From a checkpoint of a small mixture-of-experts model trained on Wikipedia.
Size: 8 layers, width 384, vocabulary 4096, 88.6M parameters.
Training: a variant of Adam for the experts, 465M tokens, 7162 steps.
Below are experts of layer 4 (counted from 0) of a mixture-of-experts language model. Rows are named router (the router's row for the expert), up (a neuron's input weights, with its number) and show model dimensions 128-191. Each number is 128 + 32 x the weight over its row's rms, rounded and kept within 0 to 255. Numbers have three digits each.
After each expert's rows: "gets" lists some tokens that make up at least twice as much of what it gets as of all text. This comes from a sample of Wikipedia text that the model never trained on. Tokens count by the router's weight.

# expert 8
router:074154087121155118174148077128111100122151088111069114117171074137132132159116113162142075157178124066107143109164138117158064110118111112125074103094111123101117149134127095125142109160098144
up0:184128138133186152164133141080101117102158120148193157093147082182127099133198199147170109156154116154063100178190122077124077139091124110159115119141090182133131097111090110106103147199138128
up1:129149117107128138112137165116090109117149141119091126123145110151129151161181135132101134171169109089091113122110136113140088068085134179092117153135114147137144144156067061106125161129080174
up2:132139092147112115165111182100063159100144186084144113077184101070133144111118150114166100117099133127097168171117110144087169115089090113127117124175149077074181186149154129119081207113135168
up3:111104073105101082174088150193115104154153178133058121145166103133150159144169147086118072162091116142092040107147149140193162142127099138155108144153109083125144134059105063200081143170108177
up4:073140130107092075141130096143142151153156118180123119164146075111159138157159125125129109141103153136075138127156200182141109155123140117136078067108099103113131106162198114133129116136065134
up5:124118099086143116183131122189101120176134166087115147131176062134187110119104080142135119164156162146088157163125144070117129096148173147157174099109095148088084176175131072071151085118089180
up6:163136148137168094188141122110087149155152149132109104152121189104156068177143176100095159098140105148197155135103167139128115143096127123166128120166074117153114156118141138131112150124123161
up7:127090119101128124138135075154145112122117156098088150144134117183105067105163149087134137101135167125122136087211081136094143106112153108115068112085110159118043103088159116150116118109106107
up8:092109146155081134139132135157096086127095108111052178117127125126107143174136164110136096102194175175033124139102165095151110084139157146095103129158187135124075203164074074168104146170100122
up9:071124115123172150120165127089134101056079149085103132137101162181091162205137067147119050090189146147128158150118124112199113082181112114127126167105129119168109123150152155148167122096149146
up10:163206118129104138100087098170096068097121085137118110113139104090114106099146121157210090167171118147120123184106057151083086122136126154106107118120174161167089134178109084144103064069106140
up11:148171143102174136116057122136070124167170161136133134118188116049159142108125129173120110096103096128107186070165039094149139126069098159124086121115114128126161119111100111165108116146122152
up12:170132059097117126102113122102151157144129155127128131094149137127070128154099102154103150148137110130099188131107173107131119089144175155149175153128112145161139188154082129135108116111134086
up13:139188133138099119124175116122143133103131158122121147119169163179129116157153101171138095145159115132116132179139137203169185113169097203111126104103143131120098131165064110119128159141153164
up14:131113112143090081164100135179186160143132119104150147117167146072108097126130129101159098137115135146163161113129097093118069090109156116164107176106115082148106111124103146125125105180117171
up15:153116110125156091181095164123085135088143165138135111128126139169108144142152114179117152166195152176136094115181083126143104165107149112079147050152086114145121169165141138107128103205140144
up16:082099132146129142131142154099104140147092111136116118117145129145128123176161103082122084118125079077110114135092127095086169138137111110107153028096171132044186124077143200174113137098119113
up17:068106126091144161194089170090083136123081123075133099116157103158151133134167113164238112172169138171155128132130135119150096111090085129064095104166081126111075104119146176103125169156136102
up18:110102151130177150200109148150115146154180172098199145132080078148130155137093133123105125124141152080097132081179091139116119152119092125166104072141116109132117119106143222173103121131170116
up19:109130078121058117106149101119136125198143179130091147128108104127136122095142124152118140145151175142168112073133136096097099122145127063125145156137101093065115150118146085083097131137112165
up20:146163081127107141159177083156119117121148132109072157121139124085169105142178134114136100141152085134146100057122128185148099150175136159063130156145184185103113162130138080162111219157080159
up21:064124114065137140166076128122118100125073162154041124157189153087098130094103204122096064111137109168147117088160188096148121148191126130070127106113141123181143165154092112111122142143170080
up22:131110107123064228162094124129145162095175119177120141089103075158137176173172124144131112156199073143127121111154105155041140103126159057187130162103121056156116181129086095141204134144113079
up23:069155103109114085185157098129119088112118150070113107140166141093122090180114157134189071121124142089116101158173112156114123159127143122109150124141138161170113125110101156153119136171101113
up24:107066149042116080163155133096143153155123085088136149107171072075143107134069138122142100166114157138146143113125143126141100139118159147183149132138106122144150115081105099102098144170087194
up25:071147103180146109066159128116163164119180082098147112076160063138130062119139130176134170159167153138135120133112123172148130099140167147133128091088125172147120159118069158184130149156105104
up26:159119113140157152106176146174105069182155118153096105155120147113139110148088135090159118141164089115125129128112172119089054170183091066173153095155125135121191187102101116073145082092091160
up27:149129055110129094164135100142165097164100121150099136149153085060135126153155035105157154156124160125136079161136126157099141098135170104147077116087120104092148142111129081150128149174141190
up28:171140117154147142181099150113084105171166162131045128096139069157092148137081093104091128180126102098127122058177158151111103153110072099140086070107129095101138161085173130057177102096058120
up29:081130144107107123155116138152100135174150111151081137108107090138128119112167066133137178131149157110183130127096105090184092128122146112109160122122088194088084174124051115085179130128165156
up30:100134143093147154109083081095074093087136141118074138134104093153169128137118164109211056120150112137130128172150130116101159066143098102138130117169136145059096161145109083146137114186091159
up31:099146112129105072128111118072103140150165170153102118126132148114186119136096128217143141127130099039128121074158104114100155133125121071097106078101119121123164135102103144161115126156158126
gets: "\n", "-", ":", " •", "ific", " information"

# expert 9
router:097185051099136085157176066143116064133110099121072092167177070147148129195107102156154099176162128103089099118174132158148127086165115105129087129090139122079133150107115135101150085168076163
up0:073142158098117081116107117152163067105075099141087120186122114138117200180102006136148136128159111146090192130125133124153141135090148137108116180097150127124035131130169175118099095171145175
up1:131107128099067087155149069082139175121119086141097106116165125125105162191078135067175148112133090091129150069178155112099119096151151152158141151072144141088141144047110105119051165119142131
up2:111132095082132145120169122106106106118089092146074104156152109118132128189092071110121144149131150125114076112153146171183160143121137139109142098121131221057180121128187084102175097180142083
up3:133139082099138121154116138059108096161077121104159106160135116172112138148124173196120126116055144151074101143095106159090095115092175146135073083084158110147107090077139175163171072146171176
up4:106065058114138170163107091130119080118155144078144094079116060126136081139127155147144109165144134149155153144120150153126112048153107069073128152158145081174130130139095059108147128163070158
up5:159062088083086068157106132128066131150130150168111116122117125149127123158127157083135142169105174109089118059165109100097105166126119147086106123105031166140155126137123106104109083097098130
up6:157183163102125148104196139114068129123115117160110124091112177146116146155205145141095091092111153128136106118172112138121059120114134139147122100185149100129157080090138168154127149102095088
up7:108134097124149111142140121104080117044080175163099126128152132084119162117127106158147130171129132166136079104154089125200115131121107144079119128119065164178061115091100170120141083192159126
up8:095156171162135160098076146105140186174103159197124102171099159139044105122122139197108128162099078070169152133145086126174162101115113121100144138149127134132131106143160117136114075091082120
up9:108160159092111090062112128161152101146126157172128097136128152095187112135134113166121099130134153125152161142150101115164176139116132146153098124177169146063116124164109100058105095084093134
up10:094145166120128155189091124121082099105102087098066091202120151092094126154096132166102118144206044083105131099161116161160135108132142131129066100100088091127133094121124185104195133191171142
up11:130134082061111081062200128180178134113084151114072099109151093144104140118084125138036149144090167137156077111109142123119150068124092176197134182146183158112157105076066139169170110160047136
up12:151095129114182086099151111062161130201119113082141147135088059091191141127053092132223084178122145138150156141149188149155159177137147150081104141102096140147153168075178089149104189208146185
up13:090085107128105149113072089115107129109119147140137086136113085170107112162094120105137091130179103127169190143133165148101114110149128158122134151152078121107135112096161082206148103127053147
up14:081139153178137088157154105147091153154114120128143127141132121206152108163106161125100134164207117115088102119137118145200139077137131067155137177159097104065113106131093127097143129171082134
up15:128213139099157180124091159108096125119150129126140131101156110109162122098120113183157130214111128122152112123192120153099076120099123086142141113073097082160097178121131117115125127099162076
up16:142233102118118169144149068119115160111107115104177153157121129148177120119141060099116138118181135114098085104120131129086153114145135166176103135165150104062104180138142105105181155140168100
up17:131170136102139081154146105142131062142111095104152179150164113124098136150132099090171125175119101072112152131155116190101105085113130090177105134074092143122113147123124135124169113077110111
up18:064112105137158085150110153107090075069136102152115087131144090140132118156108064135165100102091102127040134141110142130156156144109144067148142075185098087158152129151078128149089141116119150
up19:077151155131153175127205135132108138179210097135143096118091173169118185137129162094121058133114079097198112116146096055126124124110096082147139138113161067120123107153161134155193109135139135
up20:156130152102065165128109141151172108087138149154124141094096075134148105084079123095101131094132173102181063146150132126088103132154134149161092145039124098124197165170073132080142052095098134
up21:093072121088080187124112174136173080136177118139121174155127110147116121118153127093167103198125111135143158165168146089151121164126048197107153112167142139148095127082141133074133131142121088
up22:042138085104136119111156131180127093134161129157174117084114119143101198180102113141126089168162111102094110124145121155168119104151085106129095101178082093112159145132136166136156120057170149
up23:086189123119153136068137138164138152086120095095100175152124098115142130137073152148091131179089086100130109096118071127139136091158089112112084078128170084103156151059129141068166134137139093
up24:160126098095138091101192121136089154071142113156051143109165085097109187162076162203118129206128059176068164066103144143155160126116106172167106125134151160121140138098171155125143084142147141
up25:144155112145114158145178087115113092122104138173147157141112087139129080157127157103145101190085107157111130131072084153130125185088098076107142106149149195051166145156069125126110107147186124
up26:178133189190078127129105172130061126125206159123162146092116152167148170081128161125146071116136091182102164153160137086098114087131153071089110171160142063138100134152080102121156130137050184
up27:091120143158116154102167104090125179176093112071168166159163137055178128137139158215148142135101120135079150130067134105101102126104055090088125139125098102158149079127149144091163128122124073
up28:102174108104124088140104123151156103101167148165124088104127087159170140170132114128066046094132112129043167125096087138146143068102192122108155066144135147081155120156047117139132113137092151
up29:149077144061171123211071093090078151169104089092202093136092115158102141170116082180128081098079170102153173116120137156129129133137141139108079125111126149126120092105166143180154059171100181
up30:131113142081123154124169160125129130129141161103117118101070187084165096111133148132079124116120163123085074177135113128113164104179163128121100070131169135118110125094145141136108116167138138
up31:147093074027137164128171061108111092145105073155126073126086106200054154210129136116165101116142061153128123142153093150158153082137128170153077131131138096124154070140078150107140113172113128
gets: " the", " of", " for", " The", " a", "'s"

# expert 13
router:091164067114155102167184077146136101150143149110078109138189099130161103170130091129154086172156127093099116103169146150148119104150111112149080121098130129109115161094110115098178083154106148
up0:137143131112171148203146131094104090154060168132079110175139056123101137132091137159120150170196062121147126110199141175192110142093169142106138151154132176109076135098075144135109135167110165
up1:161108136194115120116230104076161159127167132148130142168085157203122144153154084130126130123137028104085162131105118149132086135055115133166123094114117091153090164059139172138145146122206144
up2:091183111144152156069176140167123167162146152122094111097187119144150107152177116105105094145142084090093123100117106153140120145079121178115120081163147189116085149075172119125146052100099140
up3:103101131098115032163076157091202140162133164154134114144176110114163076133118095080107110091097168128145112112153137088148123125083133130181123116106147174137116131132141179155130085165112167
up4:094139137086144143123116145082113129110144118124121084133153167127134148121063108109097125141159162159107099098117174089114089187141127115114162133131152124159107184090098140104077063112095172
up5:131131159154085115098119162120170113098146139152143090153153115152117117107167137090137129091161204121198072089118143134101131138171129091189125176141113072056159156101168150134138131123147148
up6:123099181139078153130116150125156172173129113114090143119106125068134108135111183120144096122098146132079142107113133092121150142149062112086123162069207162154143162103093099160137121063149116
up7:105139075121179128135179147160071112143101107119111145139159122134078107182127089156135119134133120079067087154179174147135099131176124112147091130096123084078132104101140119124143140130121127
up8:154126091144154137151155150145172128161161146110122077124098152077149081118124104099070111067181106101118128116082079164129124124183127104144119118116167127138137115123119105146113055170124096
up9:095123119162139118151108126178093150076148149164164188100113123186121157147124120180138105162125081107101156155120107177173122149085109091183076173122091134141127091174117134123135084134109148
up10:136171163154127097139124140131088110161093151117088166044134089189125112135156083129205135124138213120133160071099146195096173174154182110168102092112142140086061107042118178104101132125100169
up11:154118147073128079135165138119154112128119159178112069135146090139211081104129106114185126086125140102110069144155151071084089080158083207149118167098166127083109138164123125142093074150126133
up12:149183176103146142113099112129099194178119140204104158134187170107106094124162138116187129107078131144112083100171166163072138073093167140120120151128081195150150129156101123154147127147158162
up13:100092116141134113110103138104114183087142153130117071133099071171098181141198125130091125153179136108155115110157162117115116050085145128116065047156110142119160074105077066145128095180125108
up14:096148160126136167165143175177125093100129122167102173143102122103179098108136133091150123132139097080130081129121176151153138144153062169104121102192099099202132097116103138067122086108139118
up15:087157139199134158113112124135091105125167146117133166149108131178113113104042105068116155177133106110130105199135119102128110110167106112138141127107180158095155169101090116079096070110127141
up16:167185132020118122189202110159097125104124162182133147122122149072139064099127125093093126118109102108168142149127101066149122129120197109090165133141119211152153135189099117127148067104078124
up17:085135135166083192109175181131136158073193135138136182133196116177075180095124103132170149157191156166109164146134107141185125092141133112091152097161131120141104154125075104133154124193152177
up18:168188149118153155154127126164143088162154098165095132068153132164180095095076107166134136108087128113100166142113176101156137168178181107190147061053091084162142168086112128134092093065131099
up19:140094140179151101115095111099208144166139123168140142165102068195142188096042128140113181149106180092081172110095161142167077125152146134193125162125088083099182139104078185120146081159155075
up20:144136135191114106144145143123171171203126122164122100125200126142129102098175095105157162070144080166117150152139105092125137140092148150168076113136125133125122137050087156104134069150129174
up21:122146130153155130101121115126084112114130187149126088140119120129182176126086126143055113134127119119120078121133103153146105099148150013101169105111128144126165165170128161129128089174075179
up22:070177135075099115137088136136150129128083143148170129116094134068155107126156115153161119080185105112111137173195132148137114178158125154116110130082153143158171117149118143079118126105056081
up23:109157128155085144080116129060197111136115144055127135118132126143201152121150145088071041153158065161085160079141120144118149087133103088087123128070144131148139149138110132086188157182160115
up24:093108105135186196109136096089092136104120132089123125133184156149175129107150127095104170208121163153114088103155089176082179115150107128125137146181107124158187070115121133136105141086149185
up25:133105111050069170140133164184154127104119121089138198113114168122177142126112190124085116120054164061068123098117109117177137140180155140114093193141076150154086157162109111152113096108108140
up26:185079139172109078121118163075147101103141162123187089182192061102147098134106087119118113181149153145127096157104166133115081070144091178156103178127093142082108122183150106130107096163098128
up27:117100127075166099161128117132143078128130193095108178100116141132207129142144176086148112099100129145098123125166158085132120129132104151090178145136089064147141184171132151065109137085150166
up28:166163123079140103138167096139104109152048125135061128095141070143144091152199148132140098146102084114067179125064105127148141200099168142133141185098116129096120114130135103071136117061135128
up29:137161173075158165108190193135185090188183134156138120142141112199164150118134128117100173101080132112101130139181144103133076106100156179151099098159145138133141183096155117112115140080164149
up30:129166131178103135124096165188146088120201080146113083092119108107160132086128091152129153148175148140137160138099066163166155147124099132145101208112096127075118142133125140102142078126155200
up31:120086154102164145111120129137155086151137081133098103088095125158093201102124113116129151121189078053158181072148100132129056066073170034139154095097122064133212086108086131057131153188154132
gets: "\n", " =", " is", "==", " was", " ("

# expert 5
router:110150067086163083183167096114120065132138115078088099154180108114149106165120120150152053174142125102097120112193138138139094130173120081141085131092167124095134134076147104122176115163105130
up0:089124124072135111159086123139094093185150124098097056159137134123153107179094121130116061139093172126089126077126150178162155112211157110105139105093139115134149152081117126146143121156129115
up1:146102124120113144115105115106186130123151124099141109118132122116161122153077118090119066190091178127060124156134095094139097056145131123155122141091148062127146125086160115156180143169138072
up2:145092153122106157150077097178073087169147095086120099079081099108114098126162107105202109192124130145086104158138121143093150181131159122101075117150147103160159142162154126138149147167148121
up3:122120155146123085099077145115153090123131130178158106115100153110132185125144128119116113188129105159159092104130120078166081111113180155088064162088111123141123110160114137173129143118126160
up4:138191133172122155166171139121122102126133146118114110073102139118129090131153176136088133144131119133167208086137111059133091145159133080159120144083126125116100070117159131091155101145084106
up5:103167085128139197095129127163126103148073109128098166110112108108106094114104176168123135111083154102110165139186124153110147123196177079075105106152133100113167150124107127168105133142134104
up6:142159077167140091169152118115099099126115148111115149139098138181141153148114133162139125119188136132140144180135072063086127114092110056103166082086167151080177150176130118059128113145134123
up7:145141120086165111117159096126039088181101135147062101111143131094126073134100113161124133102125077069144087064082106098122130159139126115099123140094119096128127147180167169066166101108137168
up8:133099144091137106171234128139118135107160107085150144155150103110118143113162127156158076126136136118123128158164112143128172119057101127088103110147101171113131120104184136119105148130139080
up9:155079132153082143109156136153171110077135148073075099064074133146129141141115148148125126126147099142140061133131193063164135129141123140150135095143114104059180114096085115115147133131080127
up10:110167114148144143131135126069187071175120135111101129093114104074166144126159101183156075132109167128098141166101192172105130116161151114158050105113204124166158097151078139107121142150117077
up11:167132131197120094120124157171040155146136140141155122108098151128099130148143168167134116177116103167114128126151136118122164138137137095130120160143064152139079094106092110118095113120120138
up12:159141104059069187145081118150166068166155136099145143132096127170119115150152151084134095153111171142102114122136142120083087088189135142074129162128097128100180096147123108112131173115132105
up13:139134123097150149182154132148157097155128129132123101109120102068104176117109195079121126142115167128120122136122111135135120130064181158107137112151144159111172128197131080107112126158181154
up14:176151155088143110109095116107114113093148104165142115145116099084159094135079125150134120100151131122096100108202096120096079065089152124130106140118062099168184149126120148128136163115117144
up15:066138104110188111124138121161136113120143116114119114133101102116120117134136078079068080124170146118115140087151186134142161172047131113162136161133152077123169173063115116111135176111080175
up16:130094069100112113127105116146101154134122145113081098143126083090133130166115117132143103139118107130122074099131115098130046090161099089118079101118142093131133110092110079165179124184082131
up17:113146134119097093091114082071097088205080159108117135139180089151135195096193091202147135126086167131069155209155151074158130106115155146130133100101132093163082105149145121111130105149109200
up18:098112093145088148122111150126132102087073148191118134092100168106125204147133120234161089089123098105108108120147112126131104095148138126122095134163129125087148102102126123100143084129141124
up19:111115112152141123169068130140128120132131144183123136122134136126154182140095156157135171104138155167189154140159115150111145142181136111076156089088142156118124144074170075034134094138179143
up20:115150095146174092098148114122086176138146169091164113101071114100154090144094145139139102187129109099132192146173123134191162157147104087153158153193129107083110033065184121128132132108089131
up21:126152142105159122130145131117177054169178110135138116105138133130156227123104192086110110184114142148113091105151122073093078179156141132113110114160095131123127115073167130121107098174137096
up22:088161078102119145191118143129106155108169070087156171122173105165113117143112124133091102135124121151099117076173094179096072149219144060174085149156109165079128143164121168128248128112177160
up23:153127139130080115107132107113158161112171125144067107133159164083095114104119114100147081128132109163106162114121143139117174108140074114101178059102142156156106111064198127103131119143096067
up24:084139139091178163129134086074133110171119125087193111083099104160092112119141086145164158114176120108130145099069149108138085093195091139192106155109127105110138124140074102087102096124116148
up25:096130108089211139087097100046088085089152095066183117093119143106106143095089160168109106129175091136151135166193120178164075068119196110092101109178073132142134162181148094154175098176129135
up26:152152164121150136063136103135146140184150136136111093089142145159124127132095164140031139174154123145072153146155184079198128076144165171181158175183121107083162147123174100103149125121085100
up27:121140093135150124073132099078146148099125133108126097065110062143167153147071134148122109212113135118158164143057169104158099095151135141097111159090108095170094098143106075124154183150052081
up28:139128102153172161097103110149071147186176124141093145151180151139131076144091135111097086175168146140136166092123117185135155139136097073114077151128164139108173206149096142126119156117119122
up29:144156120120147126212179157099132083098111118132084203135163130151138163059171094076099088135129161164151155165132148112150179178192145132121146095109168132126137111178157124193161160128087151
up30:136065055073148107107103114193152150102096163103133190135151120146149061123124150152137077134134098143112109062161215096132119184153112155088099100114145151100154135102201192103154117127084118
up31:097126058111111149164112146162138143145116092104150086180114147120164085132125146167166160122127146098152135125117164113094135116161085140150091107093139114078110128120191104130088150151167060
gets: "\n", " is", " a", " are", " with", " s"

# expert 2
router:065158080116144096154159077154141090150104093080066110157195098111147121166104100161158101178154144089122109123163159117150114116161116134148107127088164142091141141100120138127146077148112132
up0:111140134140109102189119097132060174127133154156137141055131177090106139153117176116101096154062090135153115116139154110124160114080207078064169125157192184087111104126118141120097072124079072
up1:172153132082147155116150149087079104107153134098117145097119134142155162144152127119082144180118067114078100145148203163131152076116140180137148108143151125119191207155113168136143186101129189
up2:156172109133149075192139125111157172160211159116069126155133129102153110090115083137099127110176164108133114113101153153154186169144095168111120120124139103110092121042106143137151065140108133
up3:137089111103108118110151109095103127162110134065076112131158156144158125184118182102131115198164131150137078119154119085122116085111128105099154154125120123106165052113159099153113138168135145
up4:089123113111145165114151121146146120186105137072066155175207123053111126194154087112159069099160157142116117147103162140105108151130142132138133094116108191135099145169151125141136128151145147
up5:071146169069116073109154122127155136099124143064089152113146058131188147135082113113148121205121171146079096076079110144079165110170145121112128177087157161119149078119162164095121127122147135
up6:068134131192140139109132175145098148173069087131121115139168151107114202112143142144151109079190124133149135106076066156091173102131097138145124142148085175103136144170132142157150119123130139
up7:098147138105114155143097143115172170112073096198125104178144080164137087104139120180129087095149139098151116132135153140105155137161081089128121076127164121067110096149120169157147089167103143
up8:114094143146131166158112080136148117065126136134134084121144143102134094158086108143119136068156158094086088154142190118075141110071118164106116135167139121130097171120127101158133133080115164
up9:113112098188126109115095181213123082162146084073082190124162129098148153121125140091100128144164129079167158128131113144124089069111126103159141161102095091148130163131112099096118116160183091
up10:150148129100091123141136160069095143131168075169117113125108123093105138141076091151113124096162078146132120175119157119122140139102146156126133125145133147135141159058109153131084105159129096
up11:127108119123130125116142169057113122151147123100159119158125145100113160155098082081116152094169117143125130204136164129116110113110200128122147109115139097182118126087110110160112097187131107
up12:060106110213102101114153071129141152135116159107113113192090131124136156147142097155105129109116115094119138180117109134140136143096131110183146184146109100085151128064090155155162065081103133
up13:138096153156099138156125124149181158140116116062089099077146069170111140153075100114168129174120049062124144111113142177140125109095111177155128165155146103088153143123083128157085097130116113
up14:109144123151112143177135098077115056135175161119152131071091132168112134157129139184147087174120128118139102124146081111113152142132106162116159144189120112114086159125070166178171132121076131
up15:125136106036120134090190096117116091147076152162121152153177128176162163158137063170134145138144086095102162136145120091108061072133081175119159118122143167143202131118179149137122167168151075
up16:108138110133143148123200136109090037120080187158134082103164164122124112168114115122161114110120134128097116138127156132150123102140127135092129132082117122134142131180123116115143101146141111
up17:181112138156133122112172048081163030164099134066080137160155145118129153125135114175154092184174108119125100107104132099175127064142108115116169138165116123108191144168109170115082153129158174
up18:108149089120137074144106103079101121116111158111118115176164097139108105192133149153142128175176175124129103130166167101164115091138093093116083056045152122132106120117141132113105111142141129
up19:147103085115146146146130142084145133109089159097097119113132172141148182138150115153152110139083162122117148142064126151102133124138089066172141150190090124082108134130039127156137089165027129
up20:135144110068123068123172160150109116097147100119127147157153154088092171137164131139101187154136148158117114118116092116099157103137125144155127078136146164087167152142108109145085120127137115
up21:132159140136163094097157106110126052134076068122122103086157159130138095095159103147120122122205084135067141106139175165126062229127062177149135092102088105144156089141198132179112131129157077
up22:055166090086150106134140144105207110165128119152104137119171147141112168141127132152118153187166061113101112112138160159147112160150089174146101081153201133144193139167105102102106163121107108
up23:118097144169109182100135117128093134160141121122128158101146087168106114096136105124162093078244120135125139081114141099121070105120140110151141142167195149117167170058129099142126086182141124
up24:143097151117076151163144097138123083192124122123192128048063111143116175116138138112134166114127151091135144133132112141077156128137093120086078095092139155153094143123138045075091137088064094
up25:144169181138150108084140083060150150077160089077156117151067132117106171183093124142130099114175062125161118145153100083147114129116173117092153132149079106143127096089134178134146093175154137
up26:104192132097111122164133075168134157106152144049127170187170145106201102098131156140128149141150140102137148170141066114130109093175117138174124143111174087103094129137109121151193131112134096
up27:130150128091121119106120146186131183165123089179114125157134078164140100132109182165116159169107162112170131102199143121165122118086175147071084127069143169043155107084177142155137156126095097
up28:161163090111136117142148189083172142088191170155198152101098151176132141131144104096115139080086153126121081137131133081169151090093177100125085134091076129158117128178134172150136118107135094
up29:133136113108117115135135087113111148189127114120077127085185154128111089166092130089139100089070096075129152116122134075101147152098146183128087174160149064137208093143087142058114103133128141
up30:104115183210124184151123123143098124131130083118167108108092105162112134136128071144113136158117163096154093113105088160107128121139138128134119129165116090125137144129134158107136125108156169
up31:098136098082161098166099091108192113177197103107160170135086111179166117097132078092098154134114138150139110137109117089178100097132145138094138166144120088140145088142097101185105094172157103
gets: " to", "ing", "ed", " of", " in", " at"

# expert 15
router:096157081130169092159195087138129090154125113101113112140153098144157136208114103151134069110164131054079093136161164133157110097152109095125057110110152115101140136097136127123180118136109136
up0:115140115124122171124216154161159167154143098153129101140113123157143106092075107131072126112128163112086042139130149130141176132088132139118086107111116174102202167048142162128096126136157061
up1:115138136181105115076175129104186099184130136093114160121102131183164095169149126146080178130067162159156112115167119152128185138224195087147085112132138089167163155163101174147173161119131100
up2:118092119118155113097127144097090166111106160139135068136154122124157094163126146127147157133161140133153166168094147142109105082140194060166116117165112135100137092137088064141112122163090135
up3:080157121140103129113169153108108090104138127107125102096154104115112133118105135199128144131134183105142134188138109168077118100177175112167084081099118149130159055103144154146133158157126165
up4:056172148125088146111148126107149149186151175086126117149129149182146160148134131156140170155159123082165148135139124143076070188187056104159116122119126173099121139093187154099142121101145125
up5:050158096176137105129194130206115178117180124149095115136118157149180093140074129099151073089118103144115096091126163123128096130133076088125127159118139126159113148080177176129092036152195183
up6:087134143116142118104155024173085124124077131125112182120147139152086095173057196207131097096152081144083091138093132059140089105116061136116176115179115154153146106142142139098137111113137194
up7:130161126082156149128129101134124154097122110152120126173166145151087085214089102079099169167142088119158111160122122116164141151137155103127165118165096074101133088132182165153140137118102176
up8:133141109115107164078139116135109128118187084132085111102123170105123125153114140137123116189130102066157104140221174115147178117190184117163100132127122132134112093111127137107146134110120145
up9:115164127141087107108100108184157110154134136198121180115125150166187153100180153138117141157092103150137137079123198095119196133126084129101083111121072093129075141106147125125210075149072078
up10:120074131137179131117159130100080163109073078160095114103119094186172135151067088119138108142163104077088114193110119088140120133093103106126132143143157127084172058134128037092152184098092150
up11:128118069158182107113141133118173095122131162140130104146108087205197113173202131100129140129148111188153052083130155139146156090150170163072095164122105113157074115125151167167138153137134121
up12:151137161162178150122109156116104139122155147141142153112154151136109074112116163146133109150079177047135137111109133116103053075133169095170172118116113211146125182074118143141094098121122153
up13:176133125184132158183165087170100149142099118140149097128121105141149123121115189105151052110170085060108130164110103118079075164115153145143113147109130156121154067133149141068075114088197093
up14:070079106117163135120127094107136137143167164106120083179111131162061123149132156156051111127098090081138096132120153134208140127124120147150101147103156150136159119062162192124154144184094105
up15:092073132164153091145165025147107146182096092091122171122177163070130063153074171145131043141105110145137068156146151111116104133126123116123121118165162041120071148120131138081081128130075105
up16:081118113100118081158142128104178125096067074153126119101096158094071071159139106116134162100126057163134120093151128120140153109145176178147070129106130105108155136114164142067124086131120110
up17:141094104089123058159160089077100136108140094119164113175130160094112134207120110157122162076134186125064116114139205131132048118145085076099160135082094181097105171134124129161095093119127156
up18:137126080170185036117156158135101135109094060148101103163165143115103115097160138077115127130087136135129090072151166087094119139166122152154093125146133113168115109095134193137160070084142135
up19:156076119075203151162149121117174123137128163135128093130147172139129091163116183105087088127209085073082091159145121111090137100077106136085123178159128146089246099138121121157133079132105123
up20:068118058172155094159091119166131103161155120061097088140127167111141104153144147113169125104126164122140112160131173108121114146142109122114169126122160165104078128137120149068086175106138126
up21:069196149137174106148096132057100151099176111090084166126126151125136079227111114096133081152187068048102140118166133147154129170121178118092157060142141143113100077112146160112105157159119137
up22:158160131122107125088138120099159097164073142159140133156127145140181139173086102170152140141157164057116149149104091116133151125139118138188133193103169201126133136062094130124155130068179164
up23:168086165137128111096098132133107133136143111188133102085130121129118127189103126185129059106218133096121102019129156140138124102106127120188144157105100126177107108158148127144188101156143112
up24:142089111169171114153140134155109151102149155171156126166126169080142131100125119092130149113119109114100097150089205104111048119109103139148079084113127070191156163087191188116131072156105146
up25:132147149150135083103140137131090147111087081116129159096125109154121079112121147112149049142116141120088164075112064107100075098123100144089155159157115144090122129092114095094115117160183098
up26:147089107142106144177138097127182126071122102101139121117096113106120136161114083121126169131145100106212099203111076111117119114121091111085131090152160079190145141160116142116125156103108175
up27:085140117145148122183217150092032080150099132100103124140191139099155188137048139109106152150111171190123070103164171120148130107177095181097150113066200083069156174095111115077174136136137107
up28:117139141155104178148128107099151115178163072174143085133125125087159141128087094173131092125071130127166115142148134141191080141086138073097102171146088089146114115090142108176161138202141137
up29:143142168142163132213154157120140142146152198081095126188137140125146105091097093111178121165073062100134173106160170099153148160136051154146108112111150128146096138108140207118132122140146077
up30:112120079143192158107138101122112136142101171127131120132114122116101157169183134166090092116181082093147101131123081162203152113125148103123127108131124159146103165155083147118137102113106131
up31:194059113104136104101119113079152140171059133101108146176183097112156093158140156102138138102097157116078190153097128196130134154143097128078183120126138186068114169118128126167124162173098103
gets: " |", " ", "|", "at", " 0", "C"